Weights of a small mixture-of-experts language model, trained from scratch on English Wikipedia: 32 experts in each of 11 layers.
Below are experts of layer 7 (counted from 0) of a mixture-of-experts language model. Rows are named router (the router's row for the expert), up (a neuron's input weights, with its number) and show model dimensions 0-223. Each number is 500 + 40 x the weight over its row's rms, rounded and kept within 0 to 999. Numbers have three digits each.
After each expert's rows: a language model's description of what the expert responds to. This comes from a sample of Wikipedia text that the model never trained on.

# expert 24
router:467474515490485483470521511558508506548457540502457520468537526513588493498586467519490434500466467478487511568587490553514507549479597510547537495463522506513528511506467504539526505526546557500441506556486534484478507491588496516543528556548471441441548473530504423542434492528494491535459513543475491523551423474494576551434577524543421492504378430523497541532480479477438464532508427475523536492498473489432555465526529528538447531547521490416513505540566540600564499562542440486431520547511522508493444461545513514492510533537499571479551558461505471472511514447461447458497458568523508511565501507533530496484520498524490494534452565440549517541509518505581541537484
up0:532508476548497510438559521535450522518516550510516552574503476499538566423542504500435479529527517502447507496557424522489464509518464584439515422495577440499469502481519477510538466515471484485536478483483402483620482564448455515509439492492517500549497433543446536495492504443514424491472436486438503442530593541514516495540478515447517556592509542460534523537504442503567446537479457497564518430459520459517462492485511524546480512529512496562507464527475520516525545507542498507438492560542492443464505542490527496574484456478432514429522462499485493517577520491560509535492439456423501532531500527461463497476541535531459459576607543554523460513464537504468532544468
up1:451472514569484515540503541518449485518473460496521488516467477469551531477508490446511484518437552498556499498510508521503511440494464517496474423479507553485478546496445473525491474484437555440504593517476427557475483431494431492543542493469481551484511458468496498542597431488509446479555571511572500497468484490482536446514482533482482560456463519485470531455523446459530513441603454392424480482448501445438472446486480501478482477553552510533504498554469420503430502530509464483563359573531495434501518481464476535555494437560519502480450589514455546516461538507483536500518463498461454512471548592518486524480510577438498544467484458487553550455496510503468509486535
up2:473474508493542552499543492512504472472448522506502574508533446503524441452561531403542468472487473489540470513425488504475454504459446572470564440460523488486470527530550489480531531387398422476575512451507511448528436504526460538515496592532453499483481486495527487505523516535512579529440546450529494508447525516516496525486455571508499525518530495504509525476509431495472464477458468533453516521542589417476483457538608475525573503469535515437532518535507467415446489471482558488494469511519488427504548478479511479525490399493481513500547530466488448507530512549468505497437465456464398519523539511471491506507590494588457470489514542489573504514541485525486444586480
up3:532474505499506476514561553466538494470491514432525508488397510498556550587537426587485432472432515520512463507518575420525546496496471458471496532465486535544564424519500455497500492515481531462536470477484427512510540482490511554504463544514443470550546450536490428442496505538516492485522496568510456444479513488536478520506463511519447515541560466472467461491542536486557503511425460550487442496474509545458519439507549496526480476508512519512516477432520467570539513477336454466538482552510437522475453547471544538492530577441571430548473542571502483556562575494495520578512433536489510469534602539463510456498525509494520561472507441505500498515485472486507526517475
It responds to: Table and list delimiters. Line breaks, pipes and dashes starting rows of election tables and infobox lists, such as Seats won or Founded:.

# expert 11
router:462562519519467496442488569435478489516532544472418514477584450589446472480542466521512506494539544430482463417501492486448552465493512512457525489489537516540475538508493457471605474496522550474486501510503543472452480513460528466433512551601512537535533474601496442517520546531493551529473501524510549493527539439567456528496479520445570529478580440485464507473513455442519511587471512538501484468497500443548451505486564474442482465540494559458485498465514524420444495452538447445486520553492561502490436502498450483528494513490604495453449513520494449480450535487526471485517416418518531464560437465515508545497483458501488540451513613539559490505481525529502487511540
up0:493514448614513519506553447498497504505454475483541469532454609501480480495477515414457469425508511507533553548518467492501424491490506499513434564506467446474556478551454391545504469430514546521516612551499499489498535457553532478519509540516475550473467537433467437434534563455453492457528507562467530499465526497479473525521509480475516539560495532518565510521458493515548518533409508500530496497494464562511509475629446460489507474501514467455434497478553421541535563473527486514541505463442513502545414499445492516483479421537502476503507512498503500473488405522440447526580511476498441481512575478532515507530521540498569492563471440496458566506486495545539511510505
up1:492440494507454546578492539564517541513449496551474532482517510525507515444493426549487485499478530535496460466405523485513513463510427508530561484514507490550551461482522446545452507534425436503445547535533397450470515493452482473511522550531492479436439476451535476513588572581479489485552556569538537542502497508533523513434447412529520514489465454454509513537521455518555489458472529479493538480531549505447471561520542474558507520491500534464543528491497484453510610547510544455508533519509421462454477526464504518541554511478639517481530517475518543494552485518500511548482510507424469498535548487493466489546538584490461528487501537539480610539454456501558570471481
up2:461505513447578479470532494534534537442464516515514438598529501369489466481424440501507480483427503521478468440468455519505476486510470449568494506502615526478507537508555401508537498488489490479504487522481480494511462479480513555491599479495496448521512489501479477521487501587516508540487410515443454467539454540483451495475501568466520534499512520469478444510489516509477502520410449481483469456516513491509520482496476494532504423412520501460449539456481531517509444546514535420515457562481445506480481482410467518582485453476473529491483410478468483460501428510491544579582538396459538463436487507448528520571451475527530482503471465495499448458511507467425459490543
up3:504535514513509538526515467467483537517453458523543376500532498485504575442528458435500456479516494465486574538522435521521452483513645514515477527443494489550482494474473464519531551490512482515494526560534498490557511502546469520506533526487493463525520506471516452488454495495506550485463501554531508545546576524515489448507471599538506522571526520487557550528434469497482561410530505454540509460547533497486487445438492489546425561383534541426468518555508468484448519430471501512533525441430474451498587431525523503528505517479426510490538482435516445515447475586480454471460472467487472476513453459453511498543592429493496525493489548494463491537469496527517473557583
It responds to: Table cell separators. Pipe separators in sports results tables before scores or methods, plus the article an, and labels like (aged, Surface:.

# expert 5
router:457521470537535535527475542473574450536528555484490481498501555434531510463499546480521502478560481500488489505502505546551448432470480490535454492493518378491500565510510478488487449455504498512527459469577510485472502467529483527471467475524419532447482538557482533463485500457485447448496552410516502479508564484447468456542535548492417456483572518425530470483470490524423531631451510439550490430566512480555513550491536454496524485476501432517521574421490480525540523468453492485541476403452502501527531472527528564508535438526499488474530530467526537438526503574532464491485510422467471523549484472545460523485553542428473562562491431455441524482492458551452531542464
up0:547524542460476494431534519511530487536466548569479598554515466489437478478489512433515531507543505451489484403555525434516419492531456450528498542448564561500455518528528490522415455581489378465488586571472519480514511532509511496464441509411475531483476520483463521505477461526509495462455553463542449470513519496532418569454528425468545510501466493495565492533475463483457461481505451503533509457457445469514439516503518473539508440423524507508498429448490499530460515458506476494534526557493521430482532527472457547497553536463486506545557543539501485546546449595482507588414532477519502493504517548511478499522503493539522503484493520520517532444423600497524465543464
up1:487551493540563463528517593581501498473513469581501465451523504566488503452469467433412462507433508477433454485459461453493437510485502447455448389492496539560469497496548483535458482496504461460513451570523544496431527512530468582543505474558519515483481410510475506541538437511463537444433549521513548552507571520554497498499488438479480571495506542503504462577473482521445465520451459544545525488501566452509439478461503504463508527520497516485462497557494442549426495473454482448559516488504519499574506471496442488537477479485528443516525625471509516508519471531457426510494517428447512473467504486481487582513474452497536474525539458502527521586473521458566530535454
up2:489471462544439516480472544527504528516548524460430491536577580443513479473512546497460530498474472413548443463505456478573503496528495511480551597544482441501525411477478430490469519547473509550541487546489465440456453422539533530512549568488536564469486474489400491513444479508491517497556487482491483564567529484515460453489450553549482515564492420507573470526552461528450566496494492461473486479585550513504458513484513506467531449442524447476538505442502441574459550403498497468546528502474534478459465481509453554513450530479507528508532558542484462502538470559431503482496544539444542449464498492458452487507497559464516468458591545504471463530522487438462525534552
up3:538573491461517518555494477490460504462519517554544488432474517469582522509532486444548532503462516507511575546439493531480494611554448477456591526519506513490516483452454513452414460543462421494519511479476529552495442461430460499538474504486496526547528501500555445496460523497533560528502532500534499540551529506530548509413357515517486541437410492480446512498491491536512482533474498531529483471475542509468491491478435434523525444527530473393577543550535497432440466487487530522536496482466572547574497542475549502540500451480549468486445473636497508469455463482503465473449532473502484515517554501522443479538459488510477487464471510517495509582552532465532488495451
It responds to: Surname inner syllables. Middle pieces of Germanic, Slavic and other foreign surnames and names, such as Fog in Fogleman, m in Goldschmidt, Schilling.

# expert 29
router:597484499488561465501455491519525518517517552448471510509478521489481575557538502480509506508454481451583511529462571437508496527463488573492474508499537449570497512501528468557408471528526483503451505565461514509556492527439557536598527474504414601501490532493477448502573402489481464568497518536517504515446387481546507455469550494493495502473528475503481464553440426486536519510539481508491541513518547463488503451554434521518536467549509484453537482556424467520535457468487600482454521449566516490471439448480478559495462481577452492451535554504485486536511524510528436492505499495499559528533504507525462600460508436537503515494528545567447473476437492479455503453456
up0:488466468532565510490468430451483552502510483524537460555502518475512557427544473494497508558507470478500509557545522539513483406493498464470558391475539547512472503504493470515500495475554466496485536507495427515523522474469407568467489586523506464578514490480567482457477508485489499488538464444462479487528480535412496497504467533449467533532520517498433520552478535550469474550465413476564495436559466424536486469495578503464401455462537499491492492512491504517559420458523471505483475525501450462528498477542448592520459565535473450589435506503489526434488526565489480472519453458429548550579556507464477470543542561521498462589480484517472471484452526418480542486496
up1:414430503537504527472634530478434519549508532519527541561558481476484526451400497520469476558487501506490491463503522497466494456556499520476533443481534588516516468504479530528508496475439469481455466481522484518530457512492533536528565476464512512461497498484504526434509515482458484535471466515483510434430469487479542535550508483448530561468555462473427474535465538460496478530540390511475533441456505531395470451473542465461536502470524444464491525483499507531454531517377482441566475449505463470495494530469559481444431569494477409468382488488393521482492526484429409472515509460484477482489477528480524523542530530517500463511529501437504417449503484463490509504517
up2:466488511497525526461476458537487516461452484480484439580501515518452507471476467576491467443579476485502457545456438530529538458498568466552479589457366494495465525496531481472468525508387519466551458503561443467558484451538494512484485530485499452505491507520499477482444516463525521561562498481528470479461476500469413536483462481490515537480433484495569521497488531513459436460461487488511494506521578599460534559494493480484473536479509602483490470482527489484456552606392492492494514548542440475430506445469534435460528466562502488463462573468497513469465518484493535514437487481531520523529499516529517500480541502459498484519441566593522467553516485546515459569598
up3:460533486542475549544499470514531515475498532506462460449537500444521524528519516615529354467461562524485516474512552549509498464542521505514474525546459473469475494490534486603417453490513499491523448531533473513452488505530501409504541606441481427524520493455430508557488449478556435500577509520448469464445445490427492503492493529526487504532509501541490606517515492465474570467483391507496521475555536540476529541474483500475530528539532476498495519523510418497473475571466507445518585480506466522458473533520490490527522509500491528484447489515477497505444503467572527544368482402497458478506498448513463511542534427488490468481479461581470484484465471496531558528543
It responds to: Prepositions in competition results. in, of, the and won in sports and awards results, such as semifinals of the, Actor in a Leading Role, medal – first place.

# expert 28
router:554472493462503453539522532502480545536524474426490514480486529536463475487503460436492530584514562468547457491530525461452496533531458440434442444490525523491531480481503522515482460537529427487496556561506513600492453510584493527520491454528535527438537458496494493486554542544427495499509505466469509443502468568477486472484518483578520542439536460444478538544512457486576471447510489473506462506373504504470502506517477548485427543513487454432505488532540526498479507470428622462560500556581552458535597531476568518448463490507492513511436502502473475517477462518517447504458514501521484494530498586406485433561472513556504566494525457494543496428550498431442496493447
up0:486525498454584482468605452530464484496498442562522426474469553430580510471510485482506470480558488567491515452479442502526467471466567474478447449495569553573540462500528486468531419502512486512461534502568488472480497451481508548435472547549491484511467529506488470518460523560445508551593500498501521461542541495574492519423493441497520413470497520535537460614496476531484479463513489535473469413472540528598473485506504522535506468408538479467487506450492562509511534488488522529438486495502434532547523488484515523487425521513537477514490505491530475487539473540529461576461547473487441512480409547602486467509577428520500513522486469569514418489524489508433505506531
up1:521481551486487536514514510505542555414466557483483476471469504524527462571568540452528494468559455469464451443498476488540486507520529413510481497532485515528416556497508489541555438529465503496518485464519508525567415511476509489482540453548496497576529580466447475510446448472550502507478565465502551484541517478468498534502503454459535389494534478485482475575521531532467547493492440495511432493530499474480453501529502511517480535455533471471492592542595519488442554472486513575458467445532534436417535486511520471555439565637508475469469572474557491528470502566533522474475534469463489498540428616461474505463485421526491447450501510507488485521509460465500507527547
up2:515474494486571530428442508509574497489426499476493451455541524462559483474495504472462504561549475528472510468498466486535507476529567480526511473424523413513460455482493455489508518482575518451531431492507467449498509458484527523503453516462535503526508530383444550452583489547482524519615521515528429469549551539507513458507472536482551572574470505499447533554522440501465463560551438532517508487500539475468421428486492551498514548550512579535519578424522561457460531502481456528427463517504549551516476527458535526517472444487474521517516487576555492460493454473541489497469509444490515589490459538465602485497533514519547506480472577524518473526477565504539558493465
up3:536508442511491580482549445562524539416458524500497544512500510557472560495472482491550537446463513496506511446503536499495475546464454492415510528492414501531503438538545475505488436586435495489481497538427495504483484548479557510602442527583499513533515486512481442474473492536510505465490448498503429409414551527502480481533467485543495463532459427481513501558519512589494556467502459480453477461585494451485524502463479479501509504454510500433504589580498485479449501462514502507468481542495427470529512536499472608528529494470492522578567536600503570478530504460557546540498527540495482434482501459460505567495487514532519442482505472481514537506508391473541439536504
It responds to: List bullets and field labels. Hyphen bullets starting list lines, table pipes, and infobox labels ending in a colon, e.g. Preceded by:, Starring:, Spouse:.

# expert 8
router:526453474545517433475588478536517557500501489528521465487470490469521533498499440569529506453513417571565525504477510508479499463499430548497471531519527468478494499470531470481422525571578516505480574509495497411482478483502518583595546427513417517517527453516580498545549426514550534508564525528585504542436482535450525553473513499521475524475537501475503444489571502476522474439531526524503538480511491539546495521489521431488485457517503550528466527508487478479477526526472560552543479520566546464532500503487495455492415426498481517462508484404543496593543432525495512552395427510470494457533444528481477537474527530589527549507490524539561498554545566512436501514487
up0:470502582498485509515549493553482522545497511513501481505490490449528518501513430539480429550547609437460561452509466496543471438601558530529499571466496538555475491462438524470556449543468495551424503511478426502458426491444556461449483505575491538490496498472507481483484462509541489478495499480503576472593498598535484472542438464556529466545497565614509451519518510504504552509543452504446476442495503472506533484453544491557480493447526495552535488483513546514478521510433472446505478482465522513522529554501446485529462550567548444489513498479560481484533490526487456521517484408573494446441463459439533484527571485549471519534459552514555516448458503578528524528544
up1:511492500477528531495547486545429512470464478487580425507489505486557464500468431533483524530593498534427438480521605494518512435492456571549484526365531525511462493503475504482486507483541472479501576506513538526464478405447504523472454508467493438518499491454539493499516461552445507531504523513508512507499542511497541517496512506534438508530443495490420451481532569547469540501479476482522472445531480529525498476602479478561525537465521570540471542411438529583482516441562467518426499449428526591553519498464521516529446535570534524558489474520483540463558470527449503432498529458467505450488507498506501507435550522462526480459447511506438566514454495445529592487479
up2:442469510569526519503589420481513577497460471521561424512459531503556508576493497512525425474435504556517459515544478459487538522495508523585482499505455512511487438544516525522484435492513465481454494444506432522536532409542492466535531472520562529505520485441507443462510473540419508583535468518513481494457479520520504419522511464505446478444463524487583548531492457484429567510462456500477527576537441459499487506507545477537507539572507485518490507454493467534452542526588497487488495445525441491508466533440482488517479576517536395506414478472517462553399514516481454500533499528501514531479593478452546505544535503559478461494445533565418471511472491473533524493557
up3:482569427496500527491447553488513556481495511481449497456519512430506505514490508433514537480406503539550472521461529542489496470543463549456496505496504517520502505433551475471517467414488536486459525572578510499530451469466505453503543570461506444509424510498452459508542505526510480546567508412487435477508452507451508527511468462412444565447416482540483554539415509453458506483458444470480525461605522543441492539506474569480486440430506529443472423494498554579421465483479493498498550472510576451430476499466492506519500522474488508552488493515479564549521479475598541518466490428489502511499507502490515509462506499562457456489540484549439510466520523470511588470590
It responds to: Verb-linked prepositions. Prepositions and verbs in narrative clauses, mostly after a verb or adjective: turned over, shocked to, filed claim for, prevents, caused.

# expert 26
router:527495460517538464458488491507482547478529492431558550512537450533483517526581506485511494506542484513425431494495493488545545470507483563520492541523471558507467475577493471507549471448492559475540480442505515542491492440529554480438560494428517535527481502501423533466554479490454565580445536447471478503497553454510429474484560498544488540498403478583467490489573540518564509506532510579527537480521507572473464534493468460505531554536511488553534523530403534456458547573563484544569535530486530515484449474478535505458571507533474609481457511559443510571541497523463469499564584489486546509474523439489513452522506541528542539383506478502469511483534492533492427512480
up0:532537529475498461532454520509556486445547480506536501457517522468456501516471492516459446529486469512476494396473539574544424520473487523437445461466507522469509490504507393483512512468532503488554468476468476491486445426529537530480558498494500437560507481472492528517507484480513544472502536517509495464448578522547489511475496537504450444501454401545501570466516503532431468562469484465479456517502447444531488529467600473469482429546522506517608513501486485524514473489511458512426535428463505474518438496526500507506479479526516515519498463496588533434497455625412519425427524535523478404571480534537452625461489527502537480511576555481529529472480550498493496442512
up1:485532457470567480490541480472444492437502477516522533472568536453504531536495515487527513532544479447490561517385518511473524482501487461486521481499524467484508480463476412469486581445485478559433450529498493434528482514502491562549434563542504545557500572544552389482489514489470451541434519530493535521489451518505423463468490494523494494537479517527486467517528356495503520548500540534487461531490487470434537520593506470472535513479532506523516539457489557518449578360552505437481441540558476525519546517484516534459478419495511470593562459503488535441461490492484508449499478537509451501453521461421479485525508533535468508487550511503504509508536455388535484534468
up2:525486478549563480482532536447538531562512509478611427436470546474567526455523456513519534534517508492420528505557511476471473410462549454503477492546585519545563503499468520492487567531515460505523478518530454503552502521497483499492387565455482565479508513520581402474522540524496507527443490486467483524507469527497383457472517535586547527508491560500555462517529508502490533528499408517510543547503519398578533501504467489530501456443539461549516500484510472501513575525554528492476516513453514460491515518436470540469482454482499482451567505467466507500407542498516561486487478502385427496492405512497562472476524509543554497480524500485430458489509435508508484525480
up3:466532508504535486535440507491455406532539445488512571502588495449475539500590485557461547462566475501520502525467467551521522499510494488490515456530524461471567488528502512526488537530407483443533507546519504504437521526520544607476483450544498484480500580525562470545494473518437466456588432506498500492536509432585531490439423472438483527571537459480519506542497444541439472516528506434495473506478546565478511539489520572485491493499534622483527502481552469485467526411513521487460451555503518465431446486479447483484518460499532500526522516555503534474571589547520519572467478466458418518514509498523527483548569547481510471487513459497432458444459510478524467552460
It responds to: Of and the in names. of after University, Province, Church, and the before nouns, plus taxonomy labels like Family:, Kingdom:, and place prefixes Santa, São.

# expert 1
router:430475499498502517524499535422436524478521456538468553523466428554517485518503482503486445453526511531453474458466555489538500524493471575511499481468499497482545540490574479520500531488452452474553504478415525485530426494564493500504479505490540417480526477543426468515426451520480453519444524453457533533512484470516495470470510450497576556520523517469465611438515447518533500486461487489535432503537452475544495480485468505482497480482480525489543493455465471561475388426469420479547557495544540509515532538438588444434493564586489482457562477509562524508521503475442555543508548460463521546506453531502404493552532549466473451521566506513455460445482482424565550528554
up0:527448492491598531465494435529495478480487520493532516485496508573623550465517470434505506487489564560475569440426500523499458504468476581425507469437470456510484473553569463446525445480552478520503567534515504471543465426469593441516566570482532454553440566463476494509574463452520458461499493459486450517548551566532531467515514461540499508509421513535442498491513495520474513436567375482520510494496469527543507429493480554457472509496488532452559503514477485547459540462481521466444553529507525480473561516514485536467507471617522445499530499475513555571444467490542524446523497535493471465507554527515515450565538520454486517500496446502525467520523556491507506505528
up1:584517516490510513510510499523542526506503435531450481557544509492484519475565537547497456489457507499436440454455531508502460453529538517528524514604523461421430512462535464518421582411534544506529477523519495511404420450503543489437502546501490521515464472489462523465593487433540404518520498513509488510515470525499515461483425541368497586410457467443454517527468501499475491484495415534467527508510498542470425516494477529469498500537538578508464522563526477487464516500499524508474414480453506520417494510463472513580499459543524555537457539485493546492513473518510445454420547470526478520468491511523489509532457499516485514462523562576481481467489576550466495556448
up2:545470476572565502483571466634479534497471470546533506494518456482513524532533490546472471499550526567481464525519505450505386516539554483553521479567477537548499453506492461469517511528599582540487481488563526580508468517530513467451505557538545518510455458501490465463493506496510491537499553527505508510468509530541496467560471535520531529493433503483495555574539591448497490469526404461469500473556523567505463502480463512493511514495521487512487547494462499411456480503468535563452524490430469521530526482437451472556506501521501542513461548493511493492487543492450456493414462472503496501496517484563508555509451481499501503527447657557488513593473584572446492535452
up3:526486500501515531530457541554491559441508533538504491566480509513518527518450604520403494441416517538468544559510514555475495511472417435505473531436541463479483499512521464488522515503588463513541539608480488491497483498514523565487489464515498476443526523533554512514533499420480518473486545507503515505427454492531419490566469508488518403464499499549462452485546474437476499459490530500473493502509497493543460558474581407516509484406517518554498483563542463483463527477479602521495544593541507531526518562441521550442556480603577490434443485482484495519491558599470470505475522509504490530532465523467546472509465525514460518537552455510530456477470438510496448492536
It responds to: Line breaks after headings. Newline tokens right after section headings or paragraph ends, plus table pipes in results tables, e.g. ==Personnel== then a break.

# expert 9
router:463526533525499519515457484546541528454533483471589438454445508520616500475448462479446469449530465510394636498504499475538494516477453458476504516465534508488474532519498470482445522520600529475522450471492539440514477509516465559494485523514473500495449515443538568526498480464462420452392479525578530548498470518460531445516413535529525514498498417442460517557493464476465540521560483524504501511471513475502457531573474574501521603484494503510488464463555541475498471527523499436570518538508496515530560472466499520523519478581524547451562532542500542534516437461527497524546488470474449420511478484542466535512480449469468462553442505497436547486495447419497479524475
up0:472463421548527530560487461540488604466517549501562443442534527481426504571525462545447516521491526501504504470491510471517523528510476481479457491527430489512505498478525436497568445436490520529532486538472518473558503454582594475491515548437455521468501530591470503426425486519601472455473511547526508406519540475525475455517514451526480530542488472552501398515545499493477487538447434488442540479513477468466469468520494487471479507513528497527475514520521516511415527542485541438564536484483506472466482506423548451504466485515506477496452517537478500464528498528513467525540561493389530480460501541497458527478476508513462458390494492512453485590493424454390454496441
up1:443443517527482564434554550488571474509523480542469472534502478498524512583524565468571444515555502435499449479503566507568468585548510500461464513513552499483464446477505390532511508515518501556477483506584488589521500473528483509493445517483429469494505566472544468482490458585569521517478483476498424426500519466545498481542458521493516391540358490485518510496597432511510563479547498510508475469523457546548426435507538456550493444482512474563565474482528470487527578513541480552504474557475477465531519498495504509443467521524541461485483549498480478516537523481511491465523461429494515464534474500472543491498535513548525542617510506527491503542507476517471512427492
up2:473528416485508465555484485532466528435544512493504533588444550449489509562464528506548508562482475556506549527415520527387464485570538551514483511457489419464512486516436497510436428571518501524555494481463561525512522532499465448485444477483445446513517566530465524439497466509520492535509524529497516478434518435485514533431526511434516533476487527559437522492514486465507506540482470465431506485511506446529501535499552409522524496508509520536492498504525595478496462485518533612483442530481544514479556524452528487507499515578581526560457456460426547441459494477511525497535542444429494531496519524543418502508486507579543544466530454493523529515430543571453467557526
up3:546467469523448433525517556452462534524469479503491468498471526523497501506449504549539472494500502553503542505544485488506546492513591549521532469523443535557508493494534448506612485506510467460542481454458415486445507532453496523480503458496428572456484544554481459461431435431434445517472501467533500496496571512490474486548471528483438511556460566495566512559530495526501522504545456519514520551368549483403486530512456526558423538579513469527554503500415477457471450517557499508441441527560449468502455438436519531553495545532557526456437474504521488433472522514458463479563492517470471549548477518453436468473497480567499490421505496523540448470507544540503520474508
It responds to: Taxonomic Latin suffixes. Latin-style endings in species and family names, such as idae, osaur, ensis, aceae, often in taxonomy lists with Genus: or Order:.

# expert 3
router:535523440577484613456469513572451467470516515486513475474487582514559508472482523555490543480589514527536521374528493523513434488569501469474435491449424507518514519533449531510488537534521500512537478451516459507461551528449556581482458465464508517461473534511489548497445504466531524467557506545574442415492480483447461489545495451468489485529581522521535498472471475537491550541431544438479425512508526504491488524486459500461416552562501494504491466478491521483479482516373427487461487536497472506486553488470457550467509514561472485490463532519495491497447529525560533507419505546459395489457557547456526470471469531509517504526472473452492504470466487583565529568523
up0:487459413468512521508486575487573533551476514550465466493544560524502521507565545524448492529550448420518472453500511574462567582481388507527460476516518563463543516502464469488453515442441456495464485498528462447477502473483551509537442524497446536494492587432455443438480473471490499493538477442513504467501518515491536456561490539490494517528498467481471483510555457452483402528454537475592449496469472510536528448442522510508534500466510525491502465536490513495494494494569531439576505482505529465456431524519495540528604518492514521533510497575571460446543560507408549545464508539530411532525488480535489517476584492560456527492529525501438473440564448485466478521551
up1:545477488528414461532504460506521499505532472462453515560437530548528497450546560476477504577556557476510467496498557517514503477479456466486545472532502487449498479481575461537554490523519493507546545472499521487385469458477462517507602485532536421528486496436500535530428461568550576528435500498519497513473498514481466479495501499513481501556443442558541495466481452556450556448521471500529547449582536519459458428646479507500428475496514501490474445552506434503494542417487494481458507559501402438508512519443465405535487505516440474458515538558462456498501494508467536530530460485459536537467488509505524515505506560449588499524455491498492517522442539481566433500521
up2:511415498527550568506555457415522568421486507560476448536503488509497574479569554546452514499488422468543500537558509522515562512460487573538431515426505547470533475540458512509483413451544514480567495498474599447524552510499532510509477521446525511507506546520527479459516463525477548525558560483546502477532470533506513504479556500461491468482520559461557532530488523550469457526457482453439475481460508482507443415517482385530472488534527461529529505530502519502523543472510457453499541493451462545550495502505451531522500467480630501509461477486459570550503496441440490470529564481456506421458435539538500541521551420538487553461489560514465459484484563512485503459450
up3:519452476496507542511523493519481482499524532519443471426428580440472511495502495472468495557475508562535463465365529468529492484488536511512460435586461441522486543469459488544436436456465510550544599514492517588524499478540437554538503521537529536460498500495528455530462498474506519543498475530426538421525456578475574496487432511418485453500509456558531555564574508521515547479483494449530520473521553517487481515503507521594477497475536437478488513435473462534403536506479549515497486499451466458425506458552508481495496479545456490420474484600449496431462541491526527504501453488490533493481465458514506546547527489519433520511539519525498470541615506486486532533541
It responds to: South Asian name pieces. Word pieces inside South Asian, Arabic and other non-English names and terms, such as Bh, Khan, Shah, Kank-h-ajura.

# expert 13
router:420518524554556495528477504522508440522419468524493477465507497463470467519505557462510532447455460533468552441459515455516482484434501427540516508491536526462549449526470474518510504447540441586431597500473436450556459506517566488472456520515540518458461531486499548464518506493512493511471517494466437523514496568514534440505408468495535561542471532511456511428516513575455511521492563465518490572546586420473484486500543475441455437470480536478507480550505556564464536480510464458462532475565497517506457471504564470533490495492480517537504462443538530476499469492517556488474454489455384426478552460532523516543453488484561487527545586586515475435575520460472494441542
up0:503526441532509478449437569584468453487512515494530547497530555502459518498482554544478479550531537475463503464479526452467412454523473481502498486495521533535528473517511507533417472537588529444487570499474469483478497488517453456539543544492480557553512510427510532505468483455477448500534510539473535563494432502520446487436480567446415496451542473600523527513507536500528581571495551526528537467517532494541479598457419496455442609600517492497515498542493536461517533531455541507519499493502571521468443539537506509543475420481546498521513505516421536453527477466525509619456498490448493460482472537462425475543539533434474479505517465464518469570503492560462517521468
up1:442426502587459468521508535456528478459433435485547550510536569487531560536436535495410434502481548483579437399484496507482520528443513467528414498521484517570558480505480521496498523581433463534513526498535489526445492515460522500517475511464473576483499499513418513468494506426440481463575493526582521439488484460454528484521507479454485566510513467501510538515510467446503535427511498557561460556495508549491562509473473483441524479480525465542552473508534489511520486521496510495521458590548471517430499448502529526461394541450482546458509523465403506473480518476483447493531462450517468556522521502538493540504498481491536550532426502469487436582500493455491394486539
up2:572523537499515526437518514558468507518461498563560467519555535550547491538467506530492464539465498453450497521520529439520486477484570491516541524435473435508503485441464452489515504496539524492455501455502523497406490475506482489523526537480522470450505492475445451405577489476464489472595510580492490506476556512589464459479481550553411529386413491571484496511554523516519439523441466537463503520537390557501482503529529461468483515496518543476494535406511489520474590489516596532490504497460524534552459563453538505506459525577469532534502503477458585541464456509459499502496544521557484467435534512530535463461509445481510528505507516456500494560512418452513423519547
up3:522484435517446549522425550457469523449435541514480529458490422508526511485478515462527466517498488467429512455498535466487458437546485471539539495475438527502502437429449551505504497466509553403539564466547502523420525533498549506505475498497540540456501426459434458566479454468426517506484475543501505526508430443457526509540516536444462553474521419596590509510483450460558589562482427503501506474519508547527528489524529461472484525529532487509558529533478492474594437542501477564540512479512417553455454476517517480479465510487494477514498545476412497553515471540557516551562526517525573426514516534519462481509543497461506542502527425470534511504547516505586442462516
It responds to: Number digits and units. Inner digit pieces of large or decimal numbers and units after them, e.g. 000, 5%, km, million, in statistics and census text.

# expert 23
router:520558493510504605490451568477488462514522453540486494505550504465539444494454571533482525531470510508539563481510467459443526414555498566546493496413531485516520548551471447518466523476493442424514520500594439522477527463512431460532468529476450547504555469460532468506481494509474496430450491482488485474452521500471521426465524439540487515493525527434500454513572575563454433530483444478445468482414448486508540494489470534500552536505553437510482473460500439503504485500457475489488416464458522449521464515520541473568543574485482434521437488487506543477510420503505510427543540542463604566454518510472466477482491517551481420463472450536446493553517486552544559489516
up0:548548466522575550528504517524522421463524470518527500507494532491497492471468570455463469509479528438483431512559501516517511554507449499531520471486490471517509540460498493488464534472407490474485482524531552555534483509530459466483556413463447495518473475468514496469500467493478455533516514492450553448516445478567500481468467501530494497528490453514439532450512474473514490574516573486472397451508503469596498529522500502558454445493538485516594464518525554482509486534382563443494538570511513445533493486412538525553494447537541492490482475518455453558535501584494451471534451508490500488500454435495458585441465546441467488549616530551458496432385467546472506455501
up1:466526513480485486468461507500548460474531484471498533421526477543530510551519483534531540502493545436524512532527527464452536460478524437526513417494504435543448501363515446474519517488521521454520479533490535519540504488470484647571530519502488456477415533455515558493439457521431547570517496584456493513548562514515438492496526490469477502482499540564505513542520503486424506509556477485473501445509493547511489515476468451489475488533531567550470523416506480576453528446514483500483508525462507558473510494505479469472510570481519515486521489519441520478430464554478510644451478508447461501450455527487466532553524503523485487482494525531517538527376590419410533498500
up2:495543435438562521500420398513530511574497528479466434566510511455499492489517533477468456518474469480566585479548495507553517532505596544542517517544512486419494488492431357493508550527479510432478440463509498609475509489520574519419499550453480457489476484488480574529464539444436531514480577449542486487553480406470525522524478520469552518576434516482435518545503533537589566479499470444495481482508506495584496489490461489519501526519526507543464528438467449530464533517535491514493511444533552519483505471504421489503479453515534482456553519457506505534513489461444481471476533533467547489525493535557520544553511502513585468467540455519499504510534545473501513496566
up3:601494507411499550484508522496466524462543557515569530489459549478515512459458549485426450529528481474472533527523493499456496553457448453497483459545476479439569504440483468547500512530452504515507508505395539455452544442527484444512481522477565508490457495516515526524614451465431527496488508474526509565540545458470511496485496447447510464428480481542454564520514504519555555529589510516494402476537484473533429509490535395528466550508493458462546532466516499490440554487511581603513489513459467485525513509483527517528478548504522496497495529488514559443521519538422500536503577535480511514487472460474468456620516532481539497526550517507538509539495516425386458511491
It responds to: Numeric table and coordinates. Pipes and numbers in stats tables, degree and minute signs, and decimal pieces in coordinates like 95.43083°W, and labels like Elevation:.